config = dict(
    d_model=128,
    n_experts=40,
    d_expert=272,
    init_std_router=0.0386,
    norm='rmsnorm',
    norm_eps=1e-06,
    tie_embeddings=False,
    optimizer='adamw',
    beta1=0.9,
    train_tokens=626300000,
    steps=4779,
)
Below are experts of layer 6 (counted from 0) of a mixture-of-experts language model. Rows are named router (the router's row for the expert), gate (a neuron's input weights, with its number), up (a neuron's input weights, with its number) and show model dimensions 0-127. Each number is 200 + 30 x the weight over its row's rms, rounded and kept within 0 to 999.
Before each expert's rows: a language model's description of what the expert responds to. This comes from a sample of Wikipedia text that the model never trained on.

# expert 35
Description: The slash separating coordinate formats, word middles like Loc-ust, Hind-ust-ani, and words like career in footballer career tables.
router,174,219,200,219,209,194,174,205,222,209,178,163,251,191,243,120,219,166,166,217,167,204,157,177,196,209,196,244,185,201,133,229,168,191,174,170,248,210,223,199,173,178,209,175,269,244,188,136,215,250,195,256,220,181,255,187,219,193,218,178,187,183,207,170,225,167,235,207,199,220,211,226,197,115,144,240,228,159,245,240,185,208,203,165,198,217,186,224,178,237,242,209,174,225,212,234,197,227,188,182,225,183,194,160,164,245,191,174,192,242,161,209,217,190,231,208,197,183,156,225,229,241,231,195,189,163,222,247
gate0,238,141,181,221,175,291,219,150,231,159,222,218,162,209,185,221,183,211,244,213,189,179,200,205,189,197,220,198,196,179,172,212,178,170,180,197,215,231,235,187,159,242,175,175,235,217,195,189,147,224,244,227,199,241,122,181,243,211,254,114,195,229,196,218,223,262,170,166,190,174,170,253,219,172,204,168,178,173,156,197,191,192,183,163,182,213,217,186,201,202,172,164,173,221,179,192,124,200,206,180,195,196,201,236,172,170,212,201,222,209,174,148,164,247,181,195,184,178,218,192,156,193,170,144,215,219,170,191
up0,233,221,190,181,161,138,180,193,244,205,218,200,187,218,178,216,183,183,202,158,219,210,206,191,190,178,157,165,208,182,226,225,221,178,187,210,192,212,156,196,191,220,210,113,201,219,218,207,115,156,200,197,195,188,168,160,235,182,233,180,202,224,240,214,212,195,185,231,158,185,217,194,222,172,210,221,173,251,175,166,166,194,242,185,186,254,175,272,244,182,251,209,225,233,155,146,186,208,183,206,165,138,181,228,218,215,190,179,263,235,206,228,234,186,273,166,161,219,141,234,240,211,181,191,182,217,195,178
gate1,221,172,187,191,236,221,190,173,203,202,206,178,173,158,155,188,184,252,188,200,189,240,205,238,143,174,222,194,207,154,203,230,195,158,232,177,173,255,159,187,211,213,149,232,225,213,226,213,184,164,148,193,206,214,170,223,184,205,207,190,163,246,193,210,254,290,155,213,174,189,212,163,259,221,191,211,187,253,165,215,129,205,184,208,171,168,143,173,249,157,231,170,218,201,201,252,174,203,180,149,187,160,178,244,151,229,229,182,241,226,161,210,216,229,229,206,200,202,167,173,214,207,175,188,229,186,182,176
up1,198,199,189,191,159,195,221,205,249,243,220,232,178,230,266,205,217,187,242,157,224,215,178,145,181,196,209,199,240,170,223,198,190,191,202,248,227,187,166,226,221,205,269,208,182,251,197,185,163,245,257,197,254,217,242,143,220,174,222,216,173,162,228,201,198,159,234,237,181,246,207,230,145,187,179,155,239,211,210,160,203,197,167,244,171,190,223,195,181,188,188,214,122,210,161,184,243,209,247,237,249,246,209,156,214,188,179,216,209,222,243,188,173,188,163,183,186,148,199,220,161,190,195,211,165,223,235,189
gate2,180,233,245,148,209,234,177,236,180,259,217,191,183,148,176,243,184,191,198,177,226,176,227,196,260,217,137,174,177,226,231,216,172,210,191,219,216,239,203,190,176,186,184,210,142,236,218,179,212,194,214,187,193,244,199,217,211,197,148,193,146,226,201,272,192,203,158,207,179,156,208,197,240,195,213,210,178,233,171,150,198,178,231,251,237,203,178,238,197,157,200,214,185,161,218,191,227,250,179,261,215,185,182,211,270,192,196,192,237,200,230,162,168,266,197,186,199,163,258,176,159,202,197,176,154,207,190,251
up2,209,228,196,216,201,251,210,219,238,205,249,186,169,173,191,228,199,227,152,124,258,158,230,174,211,252,186,189,166,202,176,220,147,151,181,181,235,143,257,178,199,227,188,152,164,187,176,229,196,224,208,181,188,216,244,168,227,179,188,177,200,296,224,229,200,229,188,239,188,190,228,191,218,212,204,207,225,202,216,197,216,172,223,254,241,217,197,241,197,185,198,191,221,224,215,170,199,188,148,191,200,140,251,211,289,192,256,181,214,217,238,168,200,201,222,190,231,198,210,179,214,207,215,210,153,240,179,199
gate3,203,167,233,208,203,186,189,182,177,199,199,246,167,217,174,203,247,207,248,159,233,161,214,184,187,163,246,211,238,172,224,235,148,129,219,160,158,201,231,203,148,179,200,180,225,209,237,187,182,209,184,199,189,249,165,231,182,144,237,193,150,231,205,173,206,214,174,184,210,166,176,160,248,189,234,188,177,221,158,192,160,211,188,210,201,195,158,269,225,205,210,222,211,134,118,240,148,223,178,201,170,179,183,179,191,195,219,134,230,192,213,147,194,199,164,182,228,154,208,150,205,177,184,197,204,207,183,233
up3,219,175,211,183,175,229,230,265,195,215,157,179,188,187,185,195,234,235,227,200,194,189,210,173,246,221,147,195,187,218,220,156,219,198,186,205,130,220,197,158,244,217,206,190,215,220,207,190,172,232,246,202,153,165,183,228,199,253,194,196,224,228,160,233,172,167,219,205,234,167,162,268,209,200,170,208,168,185,182,188,188,212,163,205,132,202,209,215,240,197,206,161,189,137,231,228,144,158,218,197,202,290,156,170,196,209,182,221,166,213,149,171,165,198,204,289,186,172,235,220,219,165,220,193,207,223,200,184
gate4,201,223,220,234,214,134,177,174,190,233,164,215,234,201,226,215,221,227,233,179,175,205,193,210,220,184,219,198,195,200,231,179,230,201,243,251,155,206,142,203,217,222,216,190,151,203,258,240,235,247,171,227,198,208,221,203,217,150,177,225,169,199,176,196,229,182,248,198,208,207,162,227,177,149,207,202,154,242,175,208,170,176,260,216,225,203,274,236,160,183,182,218,247,194,188,148,156,199,191,244,192,246,225,241,190,200,193,147,164,195,148,226,186,199,206,209,223,152,125,256,229,175,210,163,221,198,198,168
up4,220,243,175,175,176,274,279,175,249,236,191,168,224,143,200,190,198,193,193,195,220,135,166,202,222,253,214,229,173,195,188,210,213,215,195,217,152,176,208,214,255,247,193,201,250,197,140,198,184,206,231,206,213,173,191,218,188,183,248,182,262,200,262,210,188,208,172,187,188,160,154,183,202,222,207,194,229,148,245,200,189,197,231,190,177,174,178,241,216,244,188,196,243,225,139,203,207,194,259,169,222,171,167,143,240,177,214,218,144,186,197,207,247,201,242,204,173,220,225,205,157,193,213,232,186,180,194,199
gate5,191,190,211,195,211,162,163,234,203,198,148,153,140,193,198,222,218,213,231,197,180,226,213,188,230,186,227,173,239,169,220,169,195,143,204,193,120,244,190,191,225,203,171,252,176,207,247,150,243,160,235,185,153,190,214,219,206,188,219,248,151,243,199,188,223,230,173,193,238,200,208,222,177,182,229,201,229,195,206,171,154,208,171,263,214,155,218,232,195,201,182,210,236,139,244,183,185,216,180,233,193,165,240,225,198,172,192,189,263,204,192,221,164,203,236,202,220,162,161,233,166,170,171,176,277,175,242,218
up5,148,199,175,202,171,238,225,195,216,221,214,271,180,190,178,155,178,188,217,205,225,154,192,198,220,255,179,186,231,185,154,197,207,179,210,199,200,152,225,202,263,212,226,152,186,230,192,232,150,213,197,187,221,173,204,237,244,247,212,163,172,238,165,191,180,187,221,212,149,161,262,229,205,215,176,244,183,256,185,200,190,162,211,168,193,234,167,141,217,208,223,184,177,211,185,168,225,206,172,169,181,209,218,171,227,202,217,241,160,167,207,225,98,212,262,185,250,192,194,204,227,215,178,161,198,218,173,149
gate6,181,231,146,171,232,182,236,200,198,233,182,146,200,221,140,211,182,190,171,202,250,213,224,203,183,234,231,219,265,149,196,214,191,201,162,185,141,220,147,192,167,248,227,221,189,237,235,159,207,157,222,184,205,259,190,202,193,204,199,204,135,187,201,169,213,179,181,204,216,177,166,180,207,192,224,195,232,236,187,167,229,184,192,151,217,197,187,161,196,187,216,202,172,142,143,210,257,187,222,265,253,151,203,177,239,199,199,255,227,186,235,176,172,220,255,192,178,224,197,184,237,202,202,161,207,219,145,166
up6,231,162,254,193,215,203,208,195,208,124,193,230,156,182,230,217,213,175,180,205,197,211,214,173,183,211,165,256,220,224,214,227,214,235,207,186,241,170,190,163,197,225,250,228,288,189,179,187,136,175,214,225,182,200,155,189,231,150,171,181,202,166,228,177,186,241,173,207,198,219,200,200,188,195,249,187,184,180,194,179,200,240,206,212,191,163,234,243,220,211,171,256,133,206,166,210,204,162,174,213,137,152,136,182,165,253,208,217,230,215,224,239,258,198,216,229,230,157,201,180,196,224,186,231,148,213,205,177
gate7,192,214,213,230,167,199,189,194,172,192,147,158,231,161,203,222,157,214,188,185,210,234,218,191,226,227,211,245,220,185,178,210,214,199,160,166,216,188,217,166,212,183,237,231,203,167,225,187,218,186,226,153,147,243,212,180,211,196,201,218,171,159,209,195,145,189,183,181,181,175,228,156,135,207,239,141,173,232,224,170,186,216,231,168,217,238,182,204,213,197,141,239,255,134,166,186,241,223,205,248,250,210,167,198,206,188,188,205,196,184,190,256,252,292,221,173,207,234,201,199,271,227,184,151,242,206,212,194
up7,199,181,239,177,223,199,232,198,198,178,169,175,182,148,191,214,173,187,192,157,204,233,206,166,218,207,195,185,152,117,186,186,206,239,197,225,211,245,190,264,182,180,200,174,203,233,149,179,152,185,219,285,181,182,208,180,219,194,200,204,145,244,172,217,213,215,222,230,229,226,188,187,214,184,178,150,225,190,248,222,257,222,257,251,261,167,222,174,151,198,201,190,185,173,221,245,217,167,165,260,202,156,183,237,239,203,217,218,215,198,238,201,211,199,182,245,178,203,216,160,206,242,228,187,161,199,173,258
gate8,178,165,192,158,202,205,203,239,222,221,171,254,204,205,164,238,221,217,226,190,207,173,205,163,260,248,246,260,202,190,222,179,166,248,203,206,235,193,249,209,125,172,218,163,196,195,221,230,195,183,201,180,232,183,169,150,223,198,236,219,201,227,213,251,212,216,205,229,259,160,220,206,218,195,206,138,179,169,206,181,188,247,168,201,232,176,164,213,168,210,196,186,210,233,222,132,184,196,173,218,207,236,159,204,294,161,188,170,245,217,246,232,213,226,182,238,226,207,187,225,175,181,183,135,227,191,189,200
up8,141,216,126,161,236,207,188,212,231,217,173,237,202,181,224,185,175,214,260,215,188,150,196,149,195,211,255,190,165,202,204,226,154,260,232,178,157,199,220,198,236,195,185,230,182,214,216,227,186,171,153,211,169,165,180,158,205,166,225,177,198,208,217,197,211,226,206,235,186,168,166,151,198,182,211,198,136,172,192,225,248,207,148,215,239,225,149,241,176,166,206,191,141,191,200,157,174,220,164,216,189,182,181,211,218,124,184,185,207,249,207,222,208,197,159,204,250,232,217,244,143,189,171,228,214,193,197,152
gate9,137,224,210,261,226,235,255,188,231,167,146,240,211,235,201,187,236,208,213,218,172,197,246,166,145,184,212,174,182,195,158,223,234,193,220,229,209,201,227,243,210,211,231,217,174,176,237,226,185,188,185,213,181,182,199,217,165,242,166,142,219,130,230,193,233,254,219,213,207,233,204,216,218,235,192,162,217,178,245,187,171,153,183,159,208,212,207,128,233,215,190,186,204,156,151,221,229,230,272,211,174,201,214,207,204,172,241,212,180,181,205,221,205,224,161,206,233,207,234,183,204,140,170,240,205,172,199,141
up9,227,189,128,172,202,180,159,268,165,232,213,225,190,182,192,227,192,195,158,175,200,201,203,217,181,179,129,228,191,207,183,184,188,220,191,163,217,140,173,185,211,194,190,202,230,229,234,224,245,172,232,154,189,197,231,220,242,213,222,276,179,265,169,175,137,189,161,211,214,192,202,184,194,197,231,228,176,202,179,256,216,264,254,239,173,246,201,190,149,178,212,227,182,233,221,214,187,187,168,251,229,185,222,139,174,221,189,163,251,162,191,209,224,198,203,169,183,185,220,167,170,190,193,184,159,203,216,245
gate10,191,209,171,183,224,229,197,246,219,191,148,174,172,172,225,236,163,173,238,254,211,213,194,212,160,262,220,210,236,166,175,233,261,206,186,245,168,220,230,207,200,201,234,232,220,225,211,183,193,146,187,173,180,199,216,242,155,301,173,196,176,138,177,168,165,187,222,185,233,195,157,183,216,238,201,233,201,181,203,180,221,224,201,153,168,165,165,183,243,238,202,231,206,157,220,224,174,200,229,242,218,170,204,210,249,221,216,243,218,197,175,253,241,222,136,196,206,162,217,201,238,210,194,221,189,161,211,224
up10,205,217,185,247,234,182,207,229,184,170,229,183,240,228,214,160,188,227,232,183,201,218,156,222,197,234,162,156,201,202,220,208,150,238,185,158,235,269,184,207,143,199,163,148,185,233,162,185,195,156,200,242,233,208,233,221,233,128,193,256,255,201,195,159,196,243,201,214,137,192,178,216,186,203,224,183,215,222,239,193,256,174,196,216,268,258,224,199,164,174,255,183,172,234,231,200,185,228,159,157,183,183,213,181,170,182,230,214,170,233,163,210,227,191,186,161,170,202,172,183,190,225,198,181,198,242,207,221
gate11,182,182,216,172,177,205,202,186,199,219,253,219,158,184,197,185,152,170,200,224,195,192,164,254,219,238,222,152,279,235,245,219,209,234,211,207,181,196,239,174,233,193,204,153,243,202,183,210,206,135,178,182,160,226,158,227,144,237,243,183,199,162,219,275,226,236,230,182,173,197,209,161,235,184,220,169,215,216,182,198,177,245,201,223,139,230,158,213,204,205,201,192,221,177,224,221,177,223,186,207,122,155,202,250,216,251,208,146,235,215,221,143,206,187,242,199,238,193,188,187,199,192,178,178,182,245,206,202
up11,193,147,230,205,168,219,276,171,223,171,178,127,243,196,172,191,152,205,176,197,237,234,209,189,186,247,253,199,203,254,255,237,193,210,153,174,198,207,203,193,207,206,209,203,212,187,197,220,256,194,231,230,188,162,176,208,153,215,232,186,230,160,195,211,190,169,156,180,154,212,182,181,212,211,173,252,215,194,161,189,242,225,159,182,154,231,242,230,205,218,200,238,252,265,162,165,163,190,250,191,228,189,164,203,177,203,242,146,190,233,194,163,205,110,198,229,187,206,207,194,201,176,194,193,195,216,206,205
gate12,242,180,172,213,211,195,185,188,198,201,164,175,195,262,134,195,186,218,181,211,182,197,202,212,272,235,177,209,186,206,174,200,213,202,199,204,218,160,164,251,217,174,207,186,233,135,275,194,218,201,177,225,196,220,256,191,239,263,224,220,194,195,195,176,197,236,199,212,200,171,197,227,210,259,229,165,177,177,207,228,239,127,199,204,174,193,261,200,242,181,122,212,158,224,160,224,186,200,231,201,234,181,231,194,182,185,214,214,176,218,226,227,177,204,139,190,227,251,173,200,179,145,170,174,228,160,248,243
up12,209,186,212,191,147,212,229,168,204,232,199,246,249,176,193,178,131,228,246,218,205,221,196,170,171,208,168,243,242,178,199,205,188,213,189,175,262,184,151,226,233,193,196,203,205,185,253,237,239,214,215,204,206,179,175,238,243,194,178,161,161,196,204,201,221,252,182,152,226,286,175,200,215,200,186,181,170,205,206,206,164,170,158,181,205,195,177,158,204,154,176,174,167,158,244,232,215,255,235,193,158,164,245,187,224,183,222,237,177,208,245,193,198,257,145,202,183,144,203,210,197,194,203,222,176,192,199,276
gate13,221,212,253,194,191,229,193,202,206,194,182,199,216,205,180,233,195,174,197,170,190,237,192,148,165,178,213,208,230,194,179,159,241,178,136,183,233,196,189,190,171,198,199,174,147,216,273,186,272,121,239,182,210,209,176,183,192,171,206,177,141,225,256,161,151,234,195,189,156,226,207,170,217,164,203,221,232,178,177,214,181,169,255,216,207,238,221,208,209,185,221,232,265,237,179,222,230,211,210,254,191,177,230,173,189,174,209,240,211,196,219,175,202,256,163,170,262,165,260,228,217,194,223,184,190,151,204,214
up13,185,204,176,210,175,180,162,156,145,240,226,220,215,222,188,132,178,259,234,236,189,186,168,232,229,212,151,221,199,180,198,193,206,185,199,197,180,226,192,275,195,228,208,211,174,143,195,221,208,223,164,177,231,209,166,237,230,171,226,181,196,221,183,151,201,163,166,187,205,167,178,261,208,218,202,206,158,187,224,202,134,176,213,157,240,210,167,208,242,173,235,211,217,239,134,181,156,208,197,133,198,236,187,183,193,227,243,154,177,200,172,204,271,197,198,237,170,251,149,164,226,203,179,194,192,186,207,219
gate14,182,238,207,235,145,192,234,230,207,212,190,152,221,202,181,171,200,200,151,196,180,184,170,227,192,219,235,191,164,226,214,170,234,218,184,207,173,145,246,230,187,228,162,212,178,180,228,204,250,175,230,151,224,216,190,164,168,180,226,215,155,170,153,177,158,231,202,308,180,179,194,219,230,208,251,207,197,226,184,148,160,132,161,251,207,242,221,227,217,208,216,201,245,205,203,158,202,210,198,228,216,224,247,159,241,219,147,183,185,210,214,186,190,203,180,199,194,192,163,197,164,146,198,165,244,202,164,170
up14,179,185,194,154,260,183,147,203,167,204,126,186,201,229,248,224,214,266,251,200,205,207,216,155,146,152,218,186,209,209,198,217,166,231,222,183,190,240,180,211,224,160,194,182,191,215,230,192,194,208,163,214,181,236,219,182,215,231,181,248,236,211,213,185,158,159,204,163,212,263,212,151,155,220,192,164,252,193,195,237,230,238,254,194,178,163,194,192,180,177,185,145,208,199,157,235,233,199,224,194,196,172,180,239,151,196,199,232,194,213,163,216,199,189,215,164,206,240,225,158,248,256,176,236,160,197,249,225
gate15,213,182,192,207,180,198,218,168,214,184,248,212,221,189,164,221,211,205,192,208,237,187,207,180,147,197,204,170,229,167,234,223,191,204,200,203,217,206,198,172,192,253,205,220,186,198,194,225,193,137,213,169,251,173,186,193,236,296,253,231,181,164,151,206,175,233,228,231,163,144,177,207,282,169,196,147,181,147,189,149,209,157,190,161,212,264,175,231,219,218,199,170,147,160,227,211,186,156,229,163,165,231,172,209,215,195,184,210,169,198,159,164,208,217,217,246,209,205,213,207,204,142,188,132,213,228,189,189
up15,257,196,178,184,230,174,245,164,179,179,173,193,190,208,230,175,197,168,250,156,195,234,169,174,221,219,181,222,258,207,190,201,181,211,171,260,238,193,286,192,166,196,192,214,220,189,241,176,209,157,241,198,126,216,263,187,250,182,166,217,174,161,245,173,182,231,201,205,205,218,161,235,178,194,192,199,183,194,210,251,183,226,219,171,235,164,197,204,162,156,220,175,153,220,189,152,169,199,206,161,242,169,181,157,204,176,248,208,225,231,102,205,198,203,183,172,208,195,222,195,247,218,199,198,196,178,215,208
gate16,174,193,196,193,197,233,179,201,174,171,218,218,192,207,236,225,209,192,197,195,222,157,195,209,207,169,252,159,195,200,228,217,216,180,165,187,173,217,173,179,232,224,179,214,167,224,135,197,197,160,208,211,224,192,251,238,208,228,166,200,185,241,231,204,215,234,219,273,122,192,232,162,225,198,194,185,185,212,190,181,207,175,144,276,170,199,162,134,201,200,218,188,248,233,245,235,186,146,232,154,192,228,208,231,185,142,175,231,203,165,231,177,169,192,208,194,221,148,202,203,127,228,189,167,261,256,188,196
up16,229,216,227,161,164,231,185,156,242,193,238,241,227,224,224,246,196,210,153,228,165,215,186,196,161,187,246,236,183,177,169,221,185,171,209,248,183,234,209,200,172,215,202,222,181,232,165,178,239,164,179,184,254,177,227,213,192,219,209,161,261,201,274,239,197,249,224,199,139,233,212,187,214,172,175,149,252,176,205,154,181,196,141,140,183,216,192,207,209,137,209,216,190,223,226,226,229,242,256,185,200,247,189,207,199,200,175,238,234,198,200,158,187,224,158,198,174,195,174,187,168,189,225,162,237,242,208,212
gate17,249,183,232,237,231,224,231,196,159,159,169,191,153,255,176,240,207,170,195,171,186,250,211,267,211,213,255,225,202,215,152,241,208,192,169,198,192,159,215,168,196,187,210,189,245,185,204,200,205,204,235,221,209,223,215,154,153,185,200,238,203,265,216,204,199,236,216,224,177,177,241,183,160,183,208,188,173,247,198,143,215,243,211,235,195,253,209,163,178,192,168,251,228,209,179,194,194,189,245,212,193,257,227,180,214,171,161,220,240,196,217,164,181,227,156,181,154,206,199,211,166,258,186,183,269,223,144,188
up17,183,217,176,198,203,257,199,205,198,252,196,231,229,191,282,159,166,130,182,225,253,190,174,195,178,232,204,174,244,146,221,224,220,236,210,194,205,215,222,218,198,243,235,216,202,246,164,173,187,161,169,155,203,219,192,263,202,210,223,150,254,177,114,204,190,200,241,177,268,221,168,205,219,185,183,232,220,203,178,192,194,155,196,165,235,202,196,140,202,218,197,208,177,168,179,233,201,201,175,234,198,202,168,193,215,216,219,243,180,196,173,218,169,216,256,235,209,181,221,195,237,214,216,204,131,240,196,223
gate18,184,158,197,155,208,245,224,183,167,281,197,138,173,161,218,196,177,214,208,244,230,241,163,192,212,200,247,208,218,161,166,175,239,193,253,250,137,219,220,228,205,228,201,194,208,174,190,190,234,159,239,177,223,230,238,224,193,282,152,179,202,156,195,231,165,142,177,195,221,192,152,178,132,211,201,186,180,254,196,226,192,213,196,201,157,207,182,186,201,186,189,185,242,174,193,207,216,247,233,206,225,160,223,175,248,170,166,236,211,206,194,157,225,241,173,168,197,186,212,199,225,167,195,204,222,229,212,165
up18,205,241,196,236,218,174,120,233,171,201,175,170,199,211,216,179,206,199,194,174,172,159,191,210,164,188,161,191,227,207,211,212,180,190,182,162,274,192,177,160,203,166,190,178,232,177,196,216,216,179,149,251,233,206,202,176,232,168,246,251,239,225,199,141,192,201,264,220,163,237,227,187,205,173,226,218,262,189,204,206,156,178,227,211,218,198,195,212,204,167,200,114,128,174,203,165,250,199,222,195,218,232,213,204,161,196,209,206,115,193,138,226,185,208,240,231,203,181,171,165,202,179,183,189,206,195,238,173
gate19,183,202,140,186,189,260,198,167,195,164,185,220,213,184,205,215,179,163,162,200,191,256,244,207,168,157,200,147,226,192,177,171,230,212,194,194,219,229,193,161,219,197,162,202,143,166,197,215,223,223,152,182,209,152,187,216,163,207,223,212,212,184,179,178,179,253,198,237,251,231,286,166,213,225,222,221,214,196,211,191,186,240,212,234,163,198,159,166,198,225,212,184,233,245,229,187,188,144,205,181,248,198,211,232,202,144,264,177,233,142,190,180,194,152,160,217,235,197,197,193,175,206,179,240,231,216,206,116
up19,164,207,169,162,201,212,180,239,174,186,184,157,187,232,256,226,161,171,167,210,210,188,221,209,200,189,165,160,247,165,218,181,192,189,188,157,243,264,222,212,190,167,235,213,189,194,215,205,206,214,194,157,202,182,205,187,178,181,204,251,206,246,192,148,161,213,193,262,253,223,195,159,219,204,229,231,167,171,212,232,218,179,248,206,209,158,145,211,227,219,186,149,236,221,256,281,215,148,195,180,249,227,192,216,176,182,229,188,203,194,165,195,144,183,209,233,252,233,170,148,192,232,221,261,179,195,221,205
gate20,204,236,213,191,259,182,191,205,202,206,206,172,196,251,201,235,190,238,179,227,237,288,205,236,206,201,198,218,190,203,153,156,286,213,193,224,202,248,181,174,210,210,171,186,228,219,163,164,214,181,237,209,233,253,134,203,240,203,193,170,280,203,186,195,183,231,203,185,186,205,160,208,162,221,170,197,223,195,164,182,280,221,190,201,153,217,202,213,200,170,226,251,180,235,205,195,209,195,192,247,267,202,205,178,180,202,171,246,246,186,141,182,132,169,194,173,189,198,210,201,159,187,175,193,189,162,192,189
up20,213,201,221,209,244,134,165,177,214,190,180,207,202,253,167,211,182,221,191,221,193,197,181,208,198,189,240,208,219,183,196,167,229,234,169,231,177,234,199,182,248,210,220,184,231,243,198,163,282,180,216,227,222,166,164,205,241,156,205,194,239,174,243,215,137,266,200,246,196,225,165,194,163,200,190,233,235,195,205,229,232,221,181,227,238,205,254,238,146,152,209,201,193,146,173,240,207,155,219,216,237,175,207,183,152,157,206,231,180,195,227,187,133,200,192,221,182,231,192,144,167,185,202,179,236,159,159,224
gate21,197,209,199,265,175,170,215,208,195,189,228,173,217,273,220,212,214,196,146,212,228,239,242,188,145,246,154,214,160,153,211,178,256,228,215,182,218,238,162,255,234,189,177,189,206,185,217,206,202,204,219,154,156,208,207,199,246,165,245,206,228,160,195,183,171,138,206,186,205,247,210,200,178,245,228,198,211,250,162,241,225,174,168,229,209,224,233,189,278,206,191,174,185,257,208,163,164,248,166,219,243,181,188,222,187,215,252,218,152,216,199,228,184,202,220,190,198,179,248,157,204,189,207,181,186,165,188,173
up21,177,180,212,193,205,142,201,125,197,158,237,166,201,239,237,188,206,175,184,203,184,210,149,214,232,190,173,153,184,182,219,186,169,204,230,200,188,177,187,233,214,220,208,197,179,182,212,205,183,184,152,223,179,215,245,173,218,189,283,182,148,188,234,177,274,206,146,213,182,209,197,179,171,221,173,247,236,248,200,206,185,181,240,131,253,208,125,219,172,204,192,253,200,191,172,135,213,207,156,178,184,162,199,205,224,215,179,167,169,201,208,242,183,176,211,138,216,211,149,167,183,192,198,209,197,160,215,159
gate22,181,218,165,186,194,211,213,175,196,227,230,259,179,125,125,263,210,174,205,157,202,147,214,234,152,142,216,151,165,215,193,232,173,144,204,184,221,198,223,140,241,238,211,167,222,195,189,219,202,193,161,169,168,193,181,215,163,203,211,193,204,229,198,232,197,212,216,215,159,197,215,193,213,154,212,240,152,199,184,153,132,137,186,205,181,260,152,214,181,173,195,183,150,164,215,233,175,200,215,258,204,239,219,236,190,149,194,249,189,214,183,199,209,182,185,195,171,248,212,189,190,219,213,200,199,226,189,191
up22,266,231,221,208,228,171,176,174,257,169,283,256,198,193,184,202,205,230,213,161,185,211,234,239,172,178,237,245,183,232,192,218,158,167,161,179,181,204,218,187,202,222,237,237,174,222,141,220,251,210,162,192,223,226,187,224,199,182,204,191,207,252,192,198,198,182,183,197,202,181,237,151,219,179,199,213,155,187,243,179,176,151,203,157,246,158,161,167,205,202,156,215,175,197,230,167,166,224,189,258,171,260,206,236,214,155,215,199,214,181,211,178,251,221,238,241,215,269,234,170,168,199,210,226,195,205,212,217
gate23,205,213,187,253,226,163,226,207,199,209,210,154,158,159,192,171,205,174,240,135,180,150,214,164,212,192,209,177,257,256,231,256,204,221,219,201,197,252,213,169,168,173,145,208,199,245,184,190,228,140,237,184,193,217,205,189,212,211,267,172,231,163,216,167,179,258,170,258,202,201,204,248,186,201,181,173,198,189,154,190,162,200,214,171,172,208,230,223,183,196,216,195,255,236,178,161,157,140,195,231,200,206,200,158,232,206,227,168,160,173,191,223,230,176,244,231,165,197,197,244,200,204,179,166,164,196,209,150
up23,238,157,272,158,238,223,206,208,199,153,187,172,217,193,190,190,165,232,213,232,188,195,231,237,217,245,192,202,228,194,175,227,189,187,297,255,156,187,227,185,183,188,231,232,190,243,214,182,194,194,128,212,217,158,243,190,196,229,150,221,240,234,190,192,160,201,157,241,201,189,161,214,168,173,185,260,213,189,173,212,185,198,172,201,203,202,269,229,174,222,188,193,168,212,181,232,238,209,184,216,237,236,216,206,196,183,200,240,278,165,148,146,193,204,192,238,217,219,217,195,204,216,207,213,146,242,209,194
gate24,149,211,163,227,193,205,199,222,167,147,231,210,181,192,227,222,232,147,236,200,184,155,190,190,172,228,177,190,191,200,231,238,166,167,197,201,212,158,200,156,237,218,123,153,203,183,246,221,209,169,232,178,231,190,219,170,228,159,202,171,244,204,208,246,208,187,143,244,156,194,178,195,215,189,223,176,159,212,253,207,206,215,183,172,206,231,183,212,206,185,258,200,274,173,201,146,137,235,146,221,217,153,224,171,196,203,197,145,217,206,198,188,213,237,237,243,230,150,183,203,202,149,197,193,174,219,188,157
up24,216,178,147,173,177,208,185,253,263,237,165,249,229,210,172,247,182,215,163,162,194,222,179,179,257,156,197,191,220,222,214,213,143,221,205,203,231,184,177,224,167,201,217,199,166,209,223,195,199,234,191,218,234,213,212,187,182,201,184,190,143,188,159,190,179,252,206,187,190,186,221,210,188,171,200,221,196,192,214,145,241,193,172,221,229,179,223,207,168,210,183,216,157,173,242,267,208,224,192,180,109,175,232,200,202,195,179,221,246,219,175,224,180,239,175,199,113,249,171,273,131,197,192,185,219,200,169,193
gate25,204,197,165,182,195,232,156,188,190,146,235,237,251,234,252,208,210,228,163,187,235,186,204,245,234,167,222,149,263,135,228,206,194,150,231,214,220,180,243,169,186,212,204,191,247,183,164,267,224,204,257,175,225,172,189,182,190,200,192,198,230,214,228,207,173,216,264,200,151,224,233,202,191,174,179,242,149,167,218,204,266,186,196,173,196,241,214,218,185,197,183,195,239,192,229,211,202,160,210,158,166,205,181,211,205,190,210,216,239,166,183,216,182,226,194,184,263,179,209,193,228,229,172,182,270,254,210,240
up25,172,177,160,164,201,211,195,176,241,267,244,178,192,243,244,213,174,242,196,208,241,154,186,242,177,162,217,141,225,226,223,165,186,191,231,199,181,221,189,151,212,242,216,182,177,218,227,204,212,114,198,192,183,212,262,204,238,226,248,236,158,223,199,163,223,227,212,223,205,246,203,233,225,190,149,273,201,195,164,191,213,184,196,148,177,133,220,160,189,196,242,185,234,247,204,241,145,212,192,201,202,189,200,221,178,173,213,210,199,185,226,160,171,226,211,182,227,240,188,185,178,168,216,211,164,235,195,165
gate26,226,222,245,119,195,202,183,187,221,253,192,237,148,229,199,212,258,232,229,210,217,224,225,158,212,224,134,209,167,181,239,188,189,177,237,210,181,223,186,202,193,206,246,220,217,195,245,195,168,214,218,147,168,188,232,187,177,222,173,221,148,188,231,239,177,180,175,191,177,162,173,180,183,212,158,173,181,192,167,204,220,184,212,219,201,142,165,194,213,244,190,202,204,220,142,194,172,228,258,227,137,240,197,185,160,208,179,161,222,172,152,154,171,288,181,200,196,194,242,197,160,167,196,232,183,197,186,217
up26,200,218,217,152,211,201,168,169,156,195,169,128,219,196,200,183,223,181,217,162,225,157,147,217,158,157,181,227,237,191,203,257,162,157,217,215,163,203,186,180,242,176,152,186,180,218,238,213,196,212,166,220,229,179,183,180,243,171,198,213,229,258,153,187,198,172,200,223,182,216,192,225,268,184,179,202,233,196,219,204,193,232,219,197,190,198,129,171,166,217,248,142,233,185,148,242,235,174,217,233,208,245,234,202,153,208,199,211,201,146,215,170,172,170,230,216,206,201,182,118,179,192,184,167,199,225,231,240